python train.py --n_layer=10 --d_model=96 --experts_per_token=1 --d_expert=224 --router_score="sigmoid" --balance_bias=true --n_head=6 --n_kv_head=6 --head_dim=32 --vocab_size=8192 --norm_eps=1e-06 --init_std_o=0.00724 --init_std_down=0.00512 --lr_head=0.0155 --decay_fraction=0.737
Below are experts of layer 4 (counted from 0) of a mixture-of-experts language model. Rows are named up (a neuron's input weights, with its number), down (a neuron's output weights, with its number) and show model dimensions 0-95. Each number is 128 + 32 x the weight over its row's rms, rounded and kept within 0 to 255. Numbers have three digits each.
Before each expert's rows: "gets" lists some tokens that make up at least twice as much of what it gets as of all text. This comes from a sample of Wikipedia text that the model never trained on. Tokens count by the router's weight.

# expert 14
gets: "d", "n", "r", "s", "er", "l"
up2:103139137163179079089165165113133115177138160149087066068092079141149176184110165133152129177102123131141144145149130054153132117142143122128103101084131115152118127149111075132084080157131100166129082090138139084150103129133181132123103072128192094099090116094168144060131179148188129121
down2:121093142166170115158104132107139168131096075134138184162164163100164120105130130107104172092180181173148144146152116208127151109154145147085110136138151171081144171124103128091186149169106157144114141151112065116128157093146118150164143150112128054139121132078163198163142070080073108095
up3:129178137152166093067076155132167137102133131130115137080166105141117163102133125151202185107140095156078108140073128147122136151149186109093130092129115088136120136195116073119116196120155134142130095114169085078194071140102182131084136120131156159087103179111098094119144147197143130128
down3:164049109148123075101102133123125164146121128119115144255152163096136153138113090125129150136139143095160189149163154171144120126153096157186111161156090146080153135117074162135152097157170158127150116144113128115108174124144142090167200130096106120190122114102168161149164116093110125070
up4:104120143165177145115121137109103110135159072149140123075158096167160147153187113160148123096145134110094076132168160050115124163131113161129141069130103106186093143157171092157159120151125100110091127095139097058130110142101122105100069185101115131111135139120174206056192095105124093130
down4:158072173122157118119135081145147191084148129114139120153129216077181113109124108130151161100172158099121166117116131127159128138126117150186140127157142074007147108086129144122146128107143120083153140151075120131108187145169119155148136077131125059143143090096137153122175103113146145071
up5:113189121151150118098081147173114086074159128143073108125082153115110135123166175137156181132114085087134115112144231135154155115118136118224090154129115086106155115126142142089198147097072133090108168099153139172093159134160115106149072102145135175134110121126111149109107134165115070127
down5:100114149107191119157194094204141086148109099134165112137174152096119122134112167106200119076175146111117128114137081111107091129099122127161108140108095157096079107138166140172126154081112155129146174186138143188112044107164168133163072148116100133127148118127153101128186111136142063095

# expert 2
gets: "a", "ta", " and", "es", "na", "e"
up3:166097137138106160139139170107106106097136110153125089056163133111182152110079139140143107153143175128063133111183142114103114102121158134100110152147152102084162112149098057144118094167120039160078093075147168165117096136147146092137118134156130159052080102141110146175136127164088060139
down3:064119084133141173086104069142142179175072156098112098148155133105100161121117096119173124116112083111157145115064145116081116168078116189150097148152117154204080117136150108061166133146089146136125104149084176119126148099144110170105110168072106110145142083114145188163113130090149159108
up4:140177131130133150094155112182131125153114152129143136148172141101163118108181136163112150146134155050078211181157144109151094174120121108151148179042147105174091135171170126105179120114126078113154102103111083157139143149059090135067124140130091120145175090147114108149081090144136117089
down4:158070096195122136064102076106157172141126101114152105121119080096162147152115122095148081185129175192132070164129110083099078119103174146150116125176103127117172084142119099133109182140139192131132142130115174108127165114204115187152096111093096075112118149129130120179131125123119093161
up5:083112090136118203098096087144145141137160156118118097127109092145116093131111127058112153127096167122090124107106164110099136191140179120162132163078140171156153139181064174120104115073111077148139136095197123092142096213143096093053135078131123151180133129103111112110154102108114125117
down5:194076180125137129133052089136107130156135163130142173146090139084158151165080133113166161092137132124144066162118129157160197112129130118136188130148111118110102172145090135098098170138174076176160093174117137100135141076145172127098106173089094135113118132170077113111141176156154190092
up6:177113091154122159149206147181119088170089115181137144096131186092136180219174113140076123146150159150095187166159139124112103172103108107117174125094122126109090131119096171150150098152155059083108105072156116110111136150128085133102141139146104165112115149143070093124150144084137128157
down6:119139176156142179177130175145104226086114168134149133137132164157111139139130116127124180132142222138111111135145094142184173164144110148125188139106161136128169133095118149121116104137169131082166093188061107121119166164148150136158122122160088136118127119107138161111168161117163226101

# expert 6
gets: " in", " to", " of", " he", " as", " for"
up3:099242107105150059116148146127119117137102107150165086121133087147113099142134172072103125171125103179044151103079159048106142108135184178123131160091115116149092139152082104137083106121118149106113118129120167135083117122108119138125090152072120173124138126127112133106113097154207136104
down3:111082104141092221122182140194072167110153103146144113112111190110111119066109075126098128088149127146145126112144153105108114165169116141095135113176111119133162157117089121158124115114184118114158133142064095116113111125115140110110146111190108016142114125122128220165129092125111132135
up4:120144103046091087118144123220146092094138163101198162097175139112095181164160137155140094184134139129173118139153091098113097123092131125119158172139138113173126128092135136134051091134137138101184134143189110124095076152121075137105138132121157114112125178099146207141122133123100098165
down4:117166128162145148121117101118161096141099150118120185192157152185093086125120110179116109146060154156122038136119181132112100076131120138063104185186116162123162099164112169133158166137136096133137089164085104136107141115143101101163117159163172128144062143147136162154159135128112193076
up5:092148064168162132096120148076117136182064142139109067142124132138125100132131154100144081153142126177123081125165152113155138111190135082085075075173194148110124163115106191161124109142186076158072131186061152124117142141128118166123150144179145132158145125147086091116124141115083127143
down5:143050137137115113143153162160039148113116127126141108116128109036107179134054139103138106112120140147099090152156137091176173123113135224100122187081145141087134078142098128123146146140148125152123094124113109159108119101116141128193143116167170095154155145139167128186169125094119147072
up6:184198143130114100134166104068125131119107142151124086130151086168144141097117101165175158182155145153115129159179105102142178111105148149065158137093142134056132138188077073106106072095173098129136090106135203112072141150132143108116106133143089146144090153143151124138111130151167110206
down6:100154077101100169088140125096136126085208135118148095169157127098227093130197160066133142111095129150160173103135119165147117141088105109074132126131110108097099068063099145161152166071116153145134148184153163145127122130153153066092143087145071127125159100113135112169123138130124133152

# expert 5
gets: " 1", " 2", "1", " 0", "0", " 3"
up2:106201154149101051123116115139187145096100176144168107173133109154128061095099098154138128163120166104167147151134163130090131135156059102061110209166143136100111072089152147049129112142127175084129135077116163124155149074147108131098102107137109117127130138121141151160105132130095172155
down2:165090158129165146208104123145131144110109133140111128178137170099129100113117090107101115086076112111135072099129146031085155125114095156127158124085105169169154190124188118106134129138091109149126131155115103145047122089194099123078089066125092085096137154162150138149135113115090144084
up3:133153120129133163094108113146137195101136088240085114109140095125132119150101198122150210102143099112098124098189162141158109151142116134093129174163205130148140150194113102118129178147097114171080126116135111092132103168172119129128119191097144097135127123100115077107080127167154143116
down3:139127143110139136145089075060108137147157150116180153155100139104136130112021116139139186124100164082118111110127141098133081099099151115081155116157099120133140098125154190078100133134137147079103120166072183114137090145074092116141182116137123137163118131165039062118138148114085086133
up4:114099112160142096102115129095153115089120124088134128096105125175115161139195157079108103127144142131191095124140095171119126153145150250106118121159147129185129115133134107157091111100197121118124109054138127155119144166148136165043110141151100118145103115120060130085155102196135179137
down4:145111118188115186055099085098159133128116155124152131195146153103132132141088126188152102120115144176095166148156103095124113165139116119157116126137069138098071128173122090141169119141142187069132165107167153074140116085170190148118158114093073117153061097153103119113172121115106185114
up5:160142083169120085208146136150173134189082160161159128140106088157143123179052133114164106150088127161152125102115143093096068163191105151116112093113074174126131101178115163148091090121122162114139104166135140106102168105116156068117117186116131168121125086086134149119100103143131181175
down5:171098110097182155127055098142094149172115095196104125143128132053102109105098143080176174078110108146149140153123134102136075129082089153175163144137095183132201103162085127157127146172160144176104148120143064126153131139159159113201158135126150089122149122116103147137140101138140157080

# expert 4
gets: ",", ".", " was", " in", " on", " is"
up2:180092133127105137121055137143118120191116078128132093197129097094153163145100201139142119130112095068096107097168117136172145168144114067170162163144149133111131107096160076221177112084114132110108114126152138093176141088143163144121079140123163153069127118115164122165151110120146097170
down2:115102146127127128199113134131134138177153148078167154111199170095165156114153121117180147025103184138161190123153116119114131130128152100131136186115141204113130140053136146157118105180115097114161168118126056143144156131146145171161155093153150134128127155103140088103178136107127136070
up3:171207059139154105121134153125169124123097133140127160093069090175100126148078166107139096162143168107095162122113109165145106105156123154157112079042101107126113129169152153118073150150126094122111100146121097157211086104135110109125106103108104189152122151137102119111157134207094090175
down3:124088163112119088111103133152161167095085046104135158179160176061173102130113152088119102094116145164153134152128053099120118118098121110142052132190094131124131148120099112134214126130077142138093102094101093131120162130163130151168171120162134129155120056125089116164118122094137095075
up4:083115094169155144095122092067152103140108145125116109150054126113130102113113121139168068147114083121099168142085141111082159136134065093124178199131110142130116170126109124175065094121107164113083130134156056129154173165069132125085132106100116096107152119140190166141109108143193139186
down4:174108152034090174152098174135120117146146134104148126165162223091166107129056125121118146083100133151209121151107122125142161137160146145168142160148134139126151113101120097105096112123112067146135134193142141085086101105120144119164171182100152107130096134129104086151187069092126097134
up5:172170127094148059117102197094135114201075123162156140136110054053104173099123137145174141142061156143123112166156085111151109102162099071174144076140172155143132133178179114134151098154094106135151091162086110112126134133109148151103139114150143081114103122158159133125152173123108091163
down5:109082163067147133122149115130169124108087067203080185117137208101156112114084131103142125097131091149117178104140110113152148127130129125122144086136170094097141084171165159119111168128157116096115122146132139072074109085114109136127159115076216073148128166081077109111108150095080125119

# expert 3
gets: ")", "=", "\n", " =", "°", ":"
up2:120126144181141148102095136121125112135141115111157090167059119134112174076113160114118111110192092135143125090131159102147114168150177136133088160172150184154160144172091058122166128077062169159110081093118106126152129139120155101084112181128127119096059182080145137175058134170139105130
down2:112178128137156066118109133148112114161187115126110214137103146148110180118151093202140093137181157109112187118119121135108143138144146168083126111188155120179160168124166118140168132129107067145096157201092138104104187163134182149095089097099117104132145105074113110123082123128147158078
up3:097078098133171144120078139174147140167200126148131064109117138144179128163182119189141177135117148125094131152130181150199119117140170098150145107170118161159166117082107109137138092161119179183094096121117145118138179142110069126129111135130114212104131173117079116155098174112076136148
down3:118072121117129162143115157066148173117166121131158170130138126170121192145104155102131133118093082125202144174064107182165068109125118123088133166135194157082146130140159117112116138180131096176167138105123198158113169198093135092159145148151120082132137142093133089159185128158105152138
up4:145133083114140170162139097132130117080112143216142136157118106153104141126156142109150080143124140120118104135126052120129133116123130153108056144144151157151136178133102118213103073114140146083051100085137121120164149122159150094093108169097121094177068157195084103156125116056082121124
down4:204081113075129150128148073136061149089085142160154118111192143155171086150165159102101123083161118148172110137064173092156139123119125149116080093175079133117137109092131085142142122152156129114108165147073154114135101131159166105153142091117041149098068160090119123135163147111128133171
up5:117138117107174091083139163122059118133136108092098057064151083135100110163150117095140125140109086141117105141174138091140111062086191112081081123117110137107118149148105133126049174072140145187070127054157145097107107122106170146163129122114138125154074128138114151097100099139132131193
down5:191082099129166109141156190140155143160173185128180125192115124085132111148104182100132096134093077099189090068136147091151118078164090098142083132158131141130168086151154122161111173133050094147165124128122091083122121109124138126177144140180145107131155187075158136132165122134142125125

# expert 11
gets: "\n\n", " (", "\n", " \"", "=", "ing"
up145:152090080174190108085181122107135146172077082128148127128149135185137151176104078147117129126112147086098108133127168198195106136145108096134160105127115111109108073084129104158196097133089095133142094106185082173092172074155132094157138094162096123120154133167172133105082123149141134099
down145:081115092046150150107150118143110142149194143112111148204131206116156131113105076135163127091127151153140168100185121127117109130152094150116096146138126158072104140071054121109161116119131161139104126132099118146115112153085088156106141060103142056098191161085075106088142127148103106133
up146:152162178161153104090130101170126076141154102138159156134186111129132161144136099123112096127118165168180125158129115108125156129133089113153121071112115096140068112196089151115110067094105127131144088120124150109138131099041164100078099102077127139064114143113105162087065217122140125176
down146:134079117116135126116126187140166129166119075080109085103141129169103131129091189142155152074082113211107131094110118141117181110128087140123089091052140130058103178132087114115107057115092150103125164089156137086117129141115154140124125118110136154094112107075121097046131117084161082132
up147:133118143113202123093111121097131141124168099117103151164045122164120098137094132161096090198089106125060136103160100133073096177110141129118125065154151122195137165147121147078093055118149155086130152141155161144086102108128118090079085153117154168154144116151079121084068137136096124145
down147:098085096108158121107171157143068133125141098131091142121115196093086152108150117171133174157094071113140196089070166118068119142166091112097131084116128135087183162186116135199108128156170128178164094110123133134152164131147183145153148098104098078136124111133101050121124111158113108129
up148:103148051162106143104167142120121151080157124124112114079147110157124109138128165170147182110102076162129140136142109128089092110175136107140110142096143156058079132204125165177085096168127159147105137132089074188124166112139110113103137117107100122151127146071152130132140253154101149123
down148:093089152109151095111124140127147160131093173042081095240111192112137128076074139134130166113135084124145128128105115098148147063133130137115130143153138138087171108119194168136142177173099168107117197085097185113156129159176098111154110117105106125117121111157135102138137137143163175113

# expert 9
gets: " |", "–", " (", "19", "_", "{"
up3:118137160144152085090106147132137179148045179135098112123113150164091131111165159134161118188082116161185175142124124125124136134150141144160166097165091146158106139123164090158122168144153156056104096125214137119124099115080126104095109165164145170122156140078113220154136094122076109157
down3:125099147112077082148111142144144129122154115143183170054121152135114096146161150116135131153180186112180159119149128179117141170077141083133085089181140175063141177080133162113130079119128094150132117141129130071119168079122094187088145082180108131094116142153103135162183112139124090070
up4:153146141142108141100174114167107113142145122067114138132128082169131073151078121101109127128110133094094137137115124143166159087173086160090132176102131117139075144154175091138085113111108059169034121094153154102135151124089177128077090172202128183108113143089078145105121101146180085126
down4:125095203075130182135149113152125074096080144175147133163188165157174101187192105156139104126107117143128126155159123140116132109154145102117126178111133129139085157083165118117172159059172133122137111100101125123088116123088151109115110107102092086174116167162133185154086136176123101043
up5:137154131147151197120130100146133126087108105064109161112121098079084085133162155139147089138141138160144042110166128107124111170162097133088149118158145100176131134170125076154188125173125075139128087064128133104167135094152153125063072091171130184126120171110160093148078152124169141170
down5:101132111097140091165116150104122120096142082181105121083145184045128118142127126129075135141139143173129134124164106179177118168137114172069162014040134157175108192140133119130102143125117109138155129115103158129129100172125136146108083101147172116147105125150072130114119079122170157159
up6:129138090191163056060113172070133098160138091108058083078123094141136099091137115130154102163153136085088120175221150132116133167110127112066149118144174178156146110106121097113146119140101147106082106100119064131066146114142143142103113120133152121134113151156140127176065110153143101129
down6:117126121125123217130105078144135144076106177164165103107117158099137129082131115114172153172145055161103143170166159084139065180124099089148103114112112138162154136064074146131126150128090196115147115173114074207087145133138105101138152096170154155174106120127108137097136165102101110105

# expert 0
gets: " to", " +", " –", " $", " /", " died"
up3:108159103142105105111094148096117109157123115065135139174170097175144119129185163146184083070077158128097118148100166137173111157071105165140183158183103133144145142154134100103156089098159165141150105105090126155052161111143138089059139118136118131123172153116101102128094145149123218172
down3:126157160100118152067062158104149154099156112200139128105131144122164138130141088103110098152180129135099095131115099110099102096129156093127115132124141119090150125112153166125152125150111111097094122181129079152150052068113132193065134137183141129195121177189168097122130205136148138062
up4:130113099098117128099152110097137127196171075157126122118156128175154113106205122089133094074125143137112140132105103077119111103093154098182131171128100112118057102167116101135112115077158160132126150113151018164105181184149139183135052097113101152092077141095126152132157133120119128133
down4:110099142086126165140125167150079126147123126114111134119153104132126079119115122097145110060119115179152066179169119134156120166141144118144122132134148196127139131051109149131196099155171108055055172157124064126145116177111094150135105123162137104191108151203152086086150112094104154108
up5:142082086123154103101106133129114172134119121084129050093132072120134073112169130098190081168113115095110136156112159133149087165140169135087117121103176123127163156129108102103148122145133170088097090094150092102120149132153040181151120194116092150125114152142099119126172037115092111182
down5:168107157156134211149115160095117098101187142169110090166135187138164138103179076102134150107104165135117159168129128128114078126129097130114148097124161178138084110157163108131128179110041129174190104160129080127110155166173108194175123098166131165127144128113121101104106099157085135177
up6:145140092143145105160161129066104147128078134131147171141176127115137211124144154155067130197103169192118076182145115164111131085100098159146143077151158139146068126118106072155153153108126118129075144071147116132196091112166083121124121122176107088159139160147098138089122091129114074119
down6:167091141072131166151160147166091149067153167076073129186133149123079142123099084161143143104139114133110156163127078126114192078147149150127142126165116152098094106043089161103084164151122090125112131164061119161155100094131138129120188159158152083127138144113110137114210100134107156154

# expert 12
gets: "-", "|", "\n", "  ", "=", "ti"
up3:150149118073072121116042156099127127148146153084112143076057119129138093162159140141136113124092117126096091116134123069115111118119080086107123112141141104144106089128141163111141075115115127087141142122182066095053083156068133049169159142121094187133065123110116181100113122094125124122
down3:150061151156072105135111126170099105111133078137090115137098125037125110094130064147144150050139070110161120115140075140145073116098129135175147114160103160088157145110089136172135113127110106165173114124127129124183144069147131108126132149114114105126129090137138170140172162068093142036
up4:121120163130121138082123057147108162132117073129097133146205117116122180074193090113117105139133165117144094151092121106112159140080103155092102153117139152121082071120103132124097104154068177087117114061192162157143149133067099168069133134134122156144106090164162123096159063108156120158
down4:089058089152167134190099171061096128137201139172115174090155183114158128139117137159142114077116088143143106139084112146129086145116119157116151154090125114121110145122142118127136141182190116164171126151134137187151138106149032136157206149105083075096128138135140114104098102115148134163
up5:193158078063126074145139088165142100150165141121142117162152110157105131117168124149104197215083107160155112121147168135113127092146147138086162137142145111158158080148088095122112180099085109110074156111128165142157161123144113112163185166118106189139181070149116155167128144120174139174
down5:103132066139105162183126116155065152128117133118073181163059111094074142117144129088154150140143145163140143097130149118195129076084092186120095127135110182120146125124156155149156160142112132156186115146112117191119171135092162078174173099140170127112093115114125070107146110047116162137
up6:141102142151142125062149165117112089128166125100131161089097173113114100151146144135143129144148132163058170045127127118175082095107149099114105149118123105064156071176087136091136141170140158176068115151163132126145090163167086074102092143146179114091108140186106132138051150159141091121
down6:097078151110128105197082130147107070076101190116133149185135159107094141112085069109114103137129111122126127137103122134180133140125161132145122183071128119157165110068094127138116100115169158084141100152041195085123182153148103145140154103142145088077125150106121090108138076061123108116

# expert 15
gets: " |", " of", "  ", "–", "'", ";"
up2:148232093146121117140122099120122091119122053124165171124101089180117122094145178117155163184173096097095091149130214159101091140112139149071106104096135106088131162138160113168160089164170096081144198105149112139098127077098123158114101099138139109129112133130148135109138136085180105113
down2:143084040052141156080117136066075160105129161097077078132136163104112116061100130093115166124151107160139153162180127132114142091154130096136097156121109127155135108140141162094098116119147178132124170180138178092082154073122150128133159103101068110089102169097072135163144148134102151097
up3:135151068162134048063219085100112133125136076088171149131087122131115081126162127115133108126158091161143095144191128157146152108083087126085148133106092161157067096182089057157176096152119093160123144123123162115156131142115118148121065158110121122121073133138125175126124136091136142098
down3:119129108120078109164071123112112089104111142167109148184114088133084168121068189093104165118111158169213143124101137084111112132125145067079161177171123187097149131152097131094198143109126138108108087136108166146131111181164149148186140127125121154133187182136120115110102104156168160090
up4:122119132127130094169147109133134164154143173111093080082119110114103128193128142053068144189150123140135140146080138173118170135105106109165137128157152112189091194193100089093093060159194100106099136062142101127111146135104154118141144138065112092126098167122145187154139141130085142149
down4:102094106139135125136116169077192172093136117173152175146111122170124105095049159141127081132150132100090131141169048087136152117119156136111132158179150127150134083085131076082107146117171092098139086079070046079114051137135126120144110125147153108135099150142133156121112126169096092096
up5:110142064166118053105109132098180158150186052152165070113104105149120158074109115077070120155082081115172098172121114172107129106143159100181148126162118139121109116162088128096175063126176114169129157141137093150153134108131085141102115150134150137140122212125142163144122150093112119147
down5:083181108045139122089125176191040157114157138113076127148220149121086153122156164113156124113144114130113113163157082197165101116149142143135085130123108133121170130090133171131109139131195123058136156162140117136162103122138149136142192133089100108130151120142124107136136118106165193098

# expert 1
gets: " |", ";", " km", "}", " became", " mi"
up2:095148113150134097138169145135132091188118113138171099135157105102183096156126155153079088148128118109111150135131171117163131113093116109153151068126156077132124170121128139180098121157103126161149116129144141155095052204123058087071092128200097149159123138163144090137066102122104057073
down2:114045095146110138174100121086158146131173126175141134121174166106127122169105119156092111143062220119055142130099081120075165101123158149109177161141083160146134119092110154082124152132124158191129111189118110103124118100150078136170158166128090151109195174144146149108143118138139132109
up3:123190093144147074165107144149147143121153153116086209058122099173131098165139027150150125147114112111166132126180173144166082138111140072085112111152154091108123121185186105073118101141111146136103128096169095104085157102104109158155122146115097132149148153124050109108101094125153119118
down3:163135119097171134128092074142114161108127054113141133073110145140081110087170115135167087092148116177111124129153157145148100128120106065152164148112134038183143112133124158148128087139105075101134177192125170058083113168090154166162129095131125099094146160170083120110160085109160135156
up4:121149106155145085102112107150185129165153118141097095069160143088075151107129107078135089171146162112121147153153135081097125163078131074145156138160077166178119124170168121166109067122153120123162096108085121146101137185166134159100071165095102132158101110141065114161161060157100121189
down4:162133147120102109184095143147144118136124120092169083159165174146101146131143139128094152104145154110120129172167173170101097114107102132137095089123100185106188148079084101085179108121129151119165154090144103182128143132188146105146195108058124099127118103079161084156181035121135138089
up5:108158132179134113111108118105125134197178094162121172133089170186108097140143178182133195132134152152157079090167176111146119164129145111146140088132130093137128138192162131170090086120134160142137106127174123120149144131120056093114083109076086168105179149148106133155189133200181124113
down5:168094164146200155088132085179124205144128087144084100118139194128129093112116135145101180117162155137141163148170110131138093149138090053101126164116107100104139196091110103100168128140158188122088134116118092152103102078148077090087160174094065118124138107096121161131139111093114160107

# expert 10
gets: " the", " a", " The", " an", " his", "The"
up3:145150084182152154135149111148154121174171105138114133117138164070130108140146128095131119148169112095149128148202089118125111114070088152098119121183181183124128104182104147172153169085117101166066161144122131136185114136109103152165083142168119143120108088147045069105115082100131070169
down3:226151108179088093132127102103104131157100114136171152126142141151093151135091206070111145149103177147108083160147134091085158097148126174093083180096128132121097144187205166110143133140128078149153172125095166143129139087123113093147117118072126061159149139101140139130152156145087092114
up4:190181131196116155113089090165125114241091081181125156120131118186076135147157151077162138169126087150159114117181164104129139170145125110106164109113128102153090129189145190094116145115140158119143149094151096175085126098104095147119121140141123125117097138145125121154179162179136126174
down4:153079112121093121121175107130111135130121128101107115165114115140185163181190160124077148131125165117120152122114118135226160133103131166159123138117186065098085153106127097127137148083124120147126138080134080106138100187118135179060165107157196127149157104115109170155108084178210123113
up5:118164158154100134089141063084136118127127107144090078168167131164104135154115217084111149177139116079174123110174116103127160188134132086116083085085173121112157160102129141162073108161092124117141146167105083135073127165083063140136074129101160111129125128159147094137178061119113134114
down5:137065207116135168187123094157146117138131088181164096103112156084147130085065127159154134115161148092124129094070088128148090177116136145142148119173142138128127145091132062161073143161137147040096176124153125102119085099130125133163107123125093111110154158097157130110121161132171043100
up6:135105097111185122093079103137168131144076121132117094159088117125117160145127182153131126149145108155078120155138157129115125158052180113123141176098119117133071103154139097164043144101108084159144208169092150098091101149126139089182118114158154102155102129131056092116077102111099078087
down6:110092139164100194227082142110144131129141124079146183090170132142135124141200114133092084128122106137125091094130125097106159154088162129125106140137071161080175112093142144106104160066127096117183086124128129192123141127138138092121128069121176106120203091106186130100100130110124132084